From a checkpoint of a small mixture-of-experts model trained on Wikipedia.
Size: 12 layers, width 320, vocabulary 28904, 45.5M parameters.
Experts: 12 experts in each of 6 layers, 288 SwiGLU neurons an expert, 1 pick a token, a shared expert of 256 neurons.
Training: a variant of Adam for the experts, 280M tokens, 4279 steps.
Below are experts of layer 2 (counted from 0) of a mixture-of-experts language model. Rows are named router (the router's row for the expert), gate (a neuron's input weights, with its number), up (a neuron's input weights, with its number), down (a neuron's output weights, with its number) and show model dimensions 192-255. Each number is 200 + 30 x the weight over its row's rms, rounded and kept within 0 to 999.
Before each expert's rows: a language model's description of what the expert responds to. This comes from a sample of Wikipedia text that the model never trained on.

# expert 11
What it handles: Mid-word pieces and conjunctions
router,163,180,214,226,204,167,204,166,166,217,169,220,228,201,175,179,264,185,210,212,239,178,184,169,174,261,203,201,181,187,245,180,164,211,171,163,180,177,189,235,243,185,244,193,234,204,228,175,221,191,232,165,147,174,227,199,172,182,166,147,200,225,223,198
gate0,228,223,214,191,236,197,219,198,228,214,201,221,219,185,149,223,157,172,174,218,224,260,224,209,217,193,224,162,193,169,209,255,191,214,204,215,239,212,231,189,195,195,211,204,227,184,156,213,185,121,224,180,196,168,225,217,178,133,149,138,205,170,182,220
up0,188,248,173,192,173,180,224,203,213,172,204,191,182,235,170,212,229,242,179,230,191,170,240,169,245,235,195,227,149,219,208,144,202,166,212,173,170,164,197,159,174,157,170,189,167,193,250,171,168,155,214,190,198,240,227,130,237,184,246,213,191,226,210,221
down0,201,217,146,162,199,164,196,204,241,206,308,209,202,220,205,153,162,238,199,163,157,212,178,211,161,205,214,179,192,216,140,240,166,182,204,169,181,235,204,258,197,170,215,219,194,233,195,178,195,189,183,226,172,155,217,182,173,182,173,230,203,182,167,176
gate1,239,236,233,198,157,227,203,210,191,200,219,151,226,222,215,208,176,181,143,211,180,177,204,179,136,221,210,199,220,186,210,157,198,255,169,202,173,167,213,209,227,219,155,162,217,168,257,222,223,225,253,172,203,183,189,265,197,230,208,221,198,194,188,255
up1,226,194,194,234,197,223,212,153,167,199,231,215,216,173,214,156,152,206,133,162,176,218,196,172,215,212,186,207,215,244,281,174,245,166,249,179,185,197,226,233,184,254,171,139,221,153,189,201,230,224,269,255,194,187,185,228,185,199,225,182,160,224,175,269
down1,239,235,200,193,211,232,189,148,172,194,193,189,205,176,195,212,177,225,187,220,196,233,258,223,174,95,208,251,204,219,170,193,235,216,168,225,267,208,195,193,213,170,186,175,229,205,200,215,242,180,200,205,172,188,153,314,201,184,196,256,206,199,198,234
gate2,236,199,255,211,170,194,238,145,202,158,220,214,257,215,196,194,190,207,176,234,223,161,119,172,201,177,243,162,250,163,299,125,167,232,155,225,200,223,172,142,218,219,266,208,243,192,202,198,175,230,186,195,183,177,231,222,209,180,144,249,146,186,195,220
up2,216,222,154,162,231,216,162,196,223,251,162,227,157,232,237,218,252,224,200,212,177,226,228,196,258,248,141,196,183,251,179,219,228,140,224,147,262,222,200,207,246,161,185,240,128,172,220,204,254,161,236,198,174,167,250,211,184,151,245,191,261,161,212,235
down2,204,209,223,210,250,215,162,141,131,201,161,200,202,240,230,243,213,192,222,198,195,214,178,167,200,286,143,200,165,189,185,149,227,206,157,187,203,207,176,193,180,219,214,210,195,206,215,162,216,226,179,196,124,168,207,228,175,202,180,213,140,203,148,249
gate3,191,180,182,180,195,226,248,177,235,179,166,196,251,236,229,172,190,208,234,211,206,178,196,143,235,210,222,184,231,216,228,172,205,214,218,165,207,206,197,165,206,183,239,226,162,157,133,170,230,184,202,205,146,198,175,245,204,182,190,201,185,201,173,191
up3,195,188,193,232,217,231,231,169,231,157,185,197,161,209,201,232,245,240,230,243,196,173,214,244,192,172,247,211,176,195,208,229,240,134,207,140,225,221,202,249,222,205,200,210,250,263,221,162,173,209,190,170,184,193,255,173,219,180,165,165,243,194,233,190
down3,147,177,182,171,170,219,195,178,184,203,195,199,179,236,195,251,224,231,263,150,210,203,222,175,226,193,195,240,137,178,169,240,144,181,169,256,179,240,215,183,179,201,172,182,219,209,176,186,174,204,162,173,197,155,207,233,194,250,212,202,254,235,209,163
gate4,179,203,231,246,236,224,188,172,189,145,126,206,248,145,226,163,241,155,131,182,221,184,221,180,184,184,197,212,209,220,219,202,190,167,172,204,224,219,226,194,231,180,151,173,165,247,223,164,193,167,144,215,168,148,175,229,178,201,142,197,228,179,191,186
up4,224,172,245,226,193,190,237,208,209,166,228,173,230,221,208,203,201,218,235,201,192,154,196,158,213,221,208,225,157,168,213,223,245,189,198,192,231,130,212,211,193,197,253,271,192,236,184,214,174,197,224,210,143,159,200,236,213,179,184,228,201,168,151,242
down4,247,185,210,159,177,219,222,218,215,166,197,189,201,202,211,186,211,168,194,178,233,166,154,150,239,216,188,253,244,217,211,267,194,181,231,202,195,154,159,169,177,185,168,222,219,213,224,161,228,167,163,186,172,192,204,171,186,205,186,178,195,227,224,185

# expert 3
What it handles: Sports tables and modals
router,200,171,243,240,217,165,202,200,199,248,209,205,255,190,213,171,190,200,241,236,183,202,160,143,170,246,183,175,191,157,209,138,195,250,186,188,222,194,220,233,220,137,243,173,222,194,223,153,219,252,205,173,148,134,254,208,153,174,189,164,182,244,254,198
gate0,244,220,205,242,249,177,214,214,245,210,224,230,188,216,171,188,178,145,142,190,218,201,209,249,199,207,267,189,201,196,217,279,199,248,198,189,229,226,243,221,212,173,220,242,190,186,178,197,187,154,230,140,214,162,216,200,197,123,149,105,194,198,211,178
up0,195,214,183,214,160,238,213,186,205,170,173,191,176,203,170,218,208,257,206,259,200,215,217,169,205,229,179,226,170,222,215,131,217,156,219,184,162,138,229,151,189,196,179,195,221,213,239,183,147,175,198,226,196,219,213,169,233,206,242,204,194,238,229,267
down0,218,202,161,171,159,175,228,241,239,226,236,224,179,188,255,152,149,209,205,211,162,193,186,213,190,226,193,165,192,183,210,211,159,149,144,209,182,187,203,180,192,205,199,238,213,203,187,161,186,176,235,208,152,229,251,160,137,203,195,202,195,199,211,200
gate1,243,247,245,177,182,244,183,191,184,209,237,159,218,225,188,210,204,214,131,228,191,194,186,175,118,229,207,185,209,156,232,120,200,220,168,238,183,201,172,200,234,211,179,210,215,217,181,224,200,233,248,157,242,170,175,256,179,246,238,247,183,198,200,261
up1,247,201,221,211,222,232,210,130,160,193,251,218,222,198,214,198,189,229,139,204,187,213,166,190,200,202,165,191,246,236,262,138,227,178,253,215,206,220,182,223,193,213,162,178,228,170,152,209,209,236,235,203,250,185,155,219,157,235,252,209,182,208,205,296
down1,226,202,201,217,213,207,181,165,187,177,195,174,218,165,214,214,212,235,236,251,199,211,225,229,174,96,230,204,196,237,193,183,213,204,217,229,240,229,154,186,241,190,176,183,233,195,206,242,203,138,196,201,196,199,157,260,171,159,207,233,224,191,209,176
gate2,197,229,244,202,170,192,237,173,164,172,191,220,260,211,180,218,204,189,196,198,214,150,135,201,197,168,242,144,206,165,269,123,128,216,156,216,214,206,172,144,224,226,235,198,207,181,181,155,210,258,193,196,220,192,246,230,191,185,164,244,176,229,222,217
up2,228,220,144,216,230,231,147,232,226,231,186,206,172,221,271,212,234,198,186,245,162,231,233,189,195,244,137,196,184,246,164,237,236,189,200,153,226,224,212,205,212,175,157,247,145,220,222,216,211,145,196,211,156,178,225,179,211,173,260,200,265,212,199,213
down2,171,187,137,256,194,185,139,157,182,219,190,189,216,144,225,208,170,198,212,234,180,203,205,159,176,315,150,192,194,224,245,184,220,206,203,218,163,213,151,182,193,218,214,229,128,225,207,204,183,228,187,229,257,214,200,216,218,184,190,156,193,234,186,249
gate3,186,201,189,208,167,210,247,173,243,206,176,222,220,213,235,141,150,222,202,206,204,179,213,144,209,213,208,204,181,226,196,193,197,221,180,153,188,180,219,231,259,174,247,234,174,138,168,157,240,135,246,199,174,180,186,271,187,190,173,171,209,210,185,171
up3,192,244,200,178,213,203,215,155,222,153,228,174,168,229,224,240,273,209,217,206,213,184,219,255,195,163,251,183,212,213,195,216,227,187,189,191,202,215,200,238,186,221,184,195,231,225,186,182,157,203,234,210,200,142,230,141,191,173,199,191,242,200,222,204
down3,111,147,200,209,202,224,178,202,151,150,198,213,189,260,169,218,187,200,248,166,233,225,180,177,265,172,225,226,169,190,218,230,101,188,193,237,219,186,198,186,190,182,156,168,230,212,218,168,162,162,171,178,197,181,201,242,168,273,213,240,262,254,248,201
gate4,157,224,233,223,220,200,190,182,149,176,163,231,202,179,215,178,259,160,154,170,213,198,189,183,200,182,213,209,206,189,197,211,186,205,193,207,206,193,223,171,235,175,183,190,176,237,203,205,191,183,188,179,165,159,187,220,191,192,176,204,285,159,176,184
up4,254,161,247,213,225,185,253,192,207,172,232,179,245,203,196,209,195,201,191,189,205,204,169,159,221,236,187,229,147,198,180,196,225,182,182,198,249,157,191,198,210,195,261,249,164,252,214,221,184,226,241,186,154,168,217,260,210,176,182,217,190,169,196,237
down4,223,222,165,204,175,168,222,182,188,183,210,217,203,142,221,155,235,240,171,202,199,176,141,169,194,202,201,208,189,185,177,196,190,175,211,180,199,219,204,189,189,191,156,191,222,194,216,169,218,190,159,150,161,266,213,209,202,213,210,158,241,218,179,207

# expert 9
What it handles: Word-initial fragments
router,184,173,207,219,201,173,169,200,152,196,190,182,240,162,244,166,240,187,189,213,230,154,180,158,199,256,220,234,179,210,228,172,183,241,211,158,219,185,193,234,220,173,222,187,218,217,232,191,181,216,232,194,175,181,253,194,189,134,202,147,181,206,215,234
gate0,224,225,233,196,255,182,203,212,232,197,226,222,233,197,154,211,173,207,153,249,268,230,218,211,213,197,210,164,209,164,244,279,186,238,157,174,233,230,241,196,166,192,197,233,225,221,149,221,184,169,202,157,213,195,223,187,188,130,131,110,168,154,194,233
up0,162,191,153,194,153,211,176,215,194,209,198,187,140,241,176,238,219,231,199,252,194,196,231,169,208,260,216,219,158,237,164,177,201,156,225,192,143,176,266,187,175,169,171,166,140,192,223,190,156,157,225,207,183,217,255,118,215,207,221,215,211,221,209,210
down0,211,240,152,189,151,203,187,225,229,263,257,197,179,168,236,212,198,170,187,203,220,171,247,192,191,244,209,175,209,208,219,198,185,170,151,200,172,227,263,201,252,169,158,231,253,197,179,165,184,179,231,236,200,222,285,202,183,179,171,250,206,183,153,185
gate1,246,217,221,151,199,221,188,186,212,189,215,184,199,210,188,224,174,170,151,202,202,173,206,203,149,227,218,199,201,175,210,147,179,232,178,206,184,177,222,207,220,222,181,191,231,212,195,210,187,212,231,176,231,178,183,283,198,230,239,225,199,208,204,262
up1,237,184,202,189,242,225,192,130,199,190,235,243,223,187,210,201,168,192,174,165,200,198,190,209,209,183,210,212,227,250,248,165,213,174,223,169,215,221,237,242,175,219,148,188,238,203,158,223,218,237,235,247,231,174,161,239,190,227,237,185,184,223,176,240
down1,253,228,168,196,192,171,206,153,182,170,223,175,261,147,198,167,168,224,213,207,213,217,215,219,172,124,231,209,169,230,239,187,209,227,199,173,230,223,164,223,236,158,181,187,226,187,219,221,219,179,176,231,206,197,167,267,172,181,254,227,176,192,193,206
gate2,213,200,262,215,200,197,223,150,195,183,220,197,267,229,176,200,184,205,167,201,193,178,127,191,204,184,232,176,243,145,262,139,151,207,142,219,208,201,177,171,226,212,246,202,208,182,154,210,178,216,170,204,193,165,232,231,202,149,138,260,186,214,214,228
up2,242,206,165,163,248,228,199,199,202,221,149,219,155,206,238,205,255,199,186,237,196,217,248,192,231,246,166,142,143,252,185,224,223,189,235,171,244,202,223,210,216,169,205,230,174,202,259,181,234,202,214,188,166,203,267,228,185,205,270,152,220,189,162,187
down2,194,176,199,218,211,173,141,168,190,208,170,199,213,144,215,224,191,190,250,220,155,171,191,149,193,309,185,236,230,197,193,187,209,170,194,211,162,186,149,198,226,245,246,190,213,204,201,227,247,219,142,159,147,205,240,205,183,233,205,182,157,209,168,194
gate3,221,201,184,193,166,229,237,173,243,170,177,181,226,211,235,168,164,194,226,174,200,149,235,134,211,217,223,187,192,199,231,172,197,200,217,171,211,191,212,186,207,130,222,192,140,129,136,195,234,166,193,214,153,194,202,244,205,204,224,187,192,212,191,159
up3,189,208,197,207,212,227,232,156,217,193,212,192,179,221,219,210,285,241,240,218,216,205,207,258,177,172,224,190,195,203,191,219,231,156,192,191,190,223,203,213,198,212,182,223,240,249,195,167,173,226,222,180,201,185,226,165,226,173,176,211,245,191,215,189
down3,140,131,235,193,211,181,187,186,166,176,161,222,196,197,161,239,217,209,262,204,228,202,233,149,230,175,222,177,171,195,221,260,169,196,158,213,192,238,188,181,185,207,169,191,225,182,191,193,138,171,185,185,203,172,230,184,218,294,230,184,220,221,220,218
gate4,193,227,235,192,184,252,187,151,183,170,126,230,204,152,195,149,242,195,164,173,221,206,192,180,161,185,216,203,210,226,250,262,202,182,156,232,176,225,203,173,209,222,158,160,165,208,195,213,210,176,175,227,163,166,212,192,168,182,162,178,231,173,172,198
up4,253,151,234,207,206,197,266,204,223,150,232,171,234,224,204,219,203,216,236,238,204,194,189,186,217,231,191,218,171,186,195,236,204,202,173,198,238,169,233,194,176,192,247,238,199,243,181,199,168,181,244,198,159,176,193,238,217,183,156,197,187,179,190,268
down4,176,151,207,166,181,208,218,218,213,144,154,243,196,226,192,215,184,214,212,194,262,202,137,150,202,225,215,187,185,246,182,190,162,157,192,192,225,227,183,151,209,177,217,180,183,206,220,168,167,188,161,161,186,203,183,179,208,183,223,201,211,187,213,182